From a checkpoint of a small mixture-of-experts model trained on Wikipedia.
Experts: 32 experts in each of 8 layers, 320 SwiGLU neurons an expert, 1 pick a token, a softmax router.
Training: a variant of SOAP for the experts, 340M tokens, 10364 steps.
Below are experts of layer 2 (counted from 0) of a mixture-of-experts language model. Rows are named router (the router's row for the expert), down (a neuron's output weights, with its number) and show model dimensions 0-255. Each number is 500 + 40 x the weight over its row's rms, rounded and kept within 0 to 999. Numbers have three digits each.
After each expert's rows: a language model's description of what the expert responds to. This comes from a sample of Wikipedia text that the model never trained on.

# expert 9
router:529474538488561483529457508519540540468518484461554538600543487484489495491502462493476535517471556480503492471544472522577504563463504505485536527535495548458535552544483489443488491515477472473545513436482506560507506419450553528451554499523466450517431547436495547469530471478453518534559463484506464457498523509437417604576487513527596479489481555464516543573552504501494553468528519528532463515548505534510478461484497497487557561433492521418453452409525543586498518525543510448510527442523538602529457513540518591528445543500527539484434498486526455465478522488423452489490530478515536508474467462427473536453552508464458463534475529558477520487488554483535487520483602495594522462476471481444466569457516480528441450563488504477463504509417518465433536524518444
down1:495468468468511604457461477439485477526515531530539540534476518407549486416561457445516504441511496523525534494488502470403405498536493585474472501509417485520556514489497488488554462499577494524469412491460509493500511556467492515461505457556481513433532577540547487509577510526544528465504552514432427477522523455427467462528561463463505532515484585471442469486502492567577491509517535554538502503444470474511524447560505444451506570436446500497460492533500499530454547474475468522555503444465518479499488493517513469482441539471541452497457442492512467525452459434439545492477463566574501507413433542442493571537555528506533546519479474490482579473499449462473531469457470536533526451530463488493522543484554479542519532531456447454490496472428550538483453509532559
It responds to: Commas. Comma tokens, including ones fused with quotes or periods, separating list items and clauses, e.g. before and, which, but.

# expert 15
router:528486553476547497550475478515501516486467525476500511512566544462533481443524466406446530544471493485501483465542457575526440539524493553580528555508541509536494491542432484481411454583472455505547542426533501555552521466463483507498531496494471446591504540457499536455477482439493505561547471420486429453444474561461487555527480559447557449532471524497545517514527428509519547457486575479547458471521572498536476454540499443435556489413529550434478461425554515524484553508542473464547522460524531558527491507546484532516493500490554544475466534539480451469482529502446484439485505424500557498433456429427493525458535531486424448518481533520512499477484556519528517561457523543516538518462535462410449541526500514554524454538472467467432498500496476449452502514569494
down2:458455481515455511527533570458506434510548526521447500509456593500534475512483482468544504508517504507497461547461539484588462547497494363523513515499513555552537484477515469544521511526574556590518437499500516441497446487524491516419488483475582579519474533473477564481470464499499481580577470502542507477499470484514446524529511495508454481448427499551451571467514499431417461534481497569505511508467483467541444501541564432504515488499529536539506525463625493484460539549481532595525521483534485486474545513544502511421460522488525569477554533483530544518505518470516475594479476391535485517466543467468472480531508581557517534539529499505506490492474494534545481479457553516493548513413484534525579482499596496515511498493587567527473476528476512545508518560456489
It responds to: Ordinals and institution words. Ordinal suffixes after digits (4th, 3rd, 2nd) plus nouns and adjectives after the, like National, University, Democratic, Royal.

# expert 20
router:524479557460551508535447495545530530465474521427510539512547598477497488471513451451474552559543497458499468460554504550516487558526490526531513501533552498500459536498466464471441508555452500546533561441525520535553546461453489491476529516501457428502505566439570540470487556493517534530508483485515462507521472524491417544525479524441526430510450536403539538520515477500492531435491519485547474491550548486554493446526489484420544464495499503447461446451573565559463513517566452498581506477533523498536497519517502564527476516484547567454463548540471433445519513553463450473468474434491557537423451433451517545432552554487429426503490515563513568464491577513524513575488550522521554498499495434432442520544505503532505437552432478476473505484514442467436468448516484
down2:501518424525477509410441548459497474567519566464517492476541453515529480472498606462520513445460493452578484464432496501493500513577500532472527531563482447546524421542462467505429502484502462584412457461553528508563465465489499455518468517467445461468481532499479510558452440556532455478518488448423517451476486494532533517454547497533482538513490456493473475488442524462467489448479476458459450482536555539497479513527472432582437537538574575550480482455541466509571585491520506452503495532525516485526530468471498500517495518529534471465560516612458425521481508516570537485508483538524473420527553529546519565460538555468470494447483514546484463494540531495497509491521546505454450575438516514495518505520525512518499443472603459478461462496507490418453600499525532
It responds to: Time nouns and suffixes. Time words like year, time, century, era and day, often in hyphen compounds such as full-time, plus word-ending pieces like -ated, and States.

# expert 6
router:515440562450526491541451417543530528465435545443529565521539550457512449444471456476469560528455513487494504437557510538515481517485572548495453562537552509542490536502480472505466421510492487514538505427523538541534561481481502489491548558504446446505488546452514551473493494449483547536561452494461479483483476524432411549531484488461546439574479533443562558527528456498520532432472512456550449448542538544544473452590508421470532467450515505439486475428595504532453549513498443447537536491499536527528498555540496533543476502478545556467450522500467468492521519528465454454472542443509529514437473432470512591465548531487474494524476558530531507457478538523531541569443535574552516516457474489480493549476562511547506463523483457492469457489535471412497447501548453
down2:591557523477468481388512503484483519475554465476471412471486474546478468533453551440489464439528499496553579548487505480468463517440485502490518463519525526509444498528541531502428386507504423504474539522493469524471513538544570531519503519477458539528493525522440512539418496507497472448473540480501491442466497493519532472445440483458506469505477560602521529482526548537473542482573517510532499448515450420461481457504401453516575562451500562501471524454558468495457477526527508493439492475512506556522451523536458561479492528480456518445522502455498579545522432485512533507465548466576468457483479458455580502561475501512466518473490491477479561432479486500483486526420510543541522537571539529523507515501529463511521498530480533536463526565456515467422416498531365
It responds to: Section heading words. First word of section headings, paragraph starts and table rows in list-like articles, such as Species, Population, Personal, See, Statistical.

# expert 24
router:548500491464567561515455428530495536515468511454538519559542544490542429462502436491475528486516472513498429501548480553518504498465524548530510549586524557509515540476461482440465473520465494507546499441516564538505567445433567536461555517515443488538533535466528510432403457463532505544565506425510463481495470536476477593514456531394590454508462555459552550515580437509533584462451548508529471442531538569533463437520474488483536520451513582443477490503516522581507531508538447425524510484508516572567535535530534548517451553474548518449475539485514508483488519502462501506480519477512544564474445462416492568468508514481467481550455577537503496461483538520520530549474566529526538546467508428485467524504557552520507458532504476505481496510506505463491535432519497
down3:469556385515581534458524492564498544509491488509549476546557507502555503473498452526530482445494485543507505536446559514523567490501546524455480398513501471581502516517461466441450519448551517547524516506495528515454494472528533397514536578491601545491542490513498481514505483485528525482490501470525483450418463497461506490450530438490517532499512473498507545436498400560479457465547488446449572428432476494536490408420501538491475406447523515471466539561452498503482494517465521509461512582453534452522487486485571529506514544497446541463490465467513413540512495486521533457508488557421561527527450469502462518402464411507534399484445517541531466571459532574478522509486500480508527511461514492495518472513534475463461458452468545458498469521498524430463500488548497
It responds to: Definite article. The determiner the or The, plus This, These, Each, often opening an article's first sentence or following prepositions.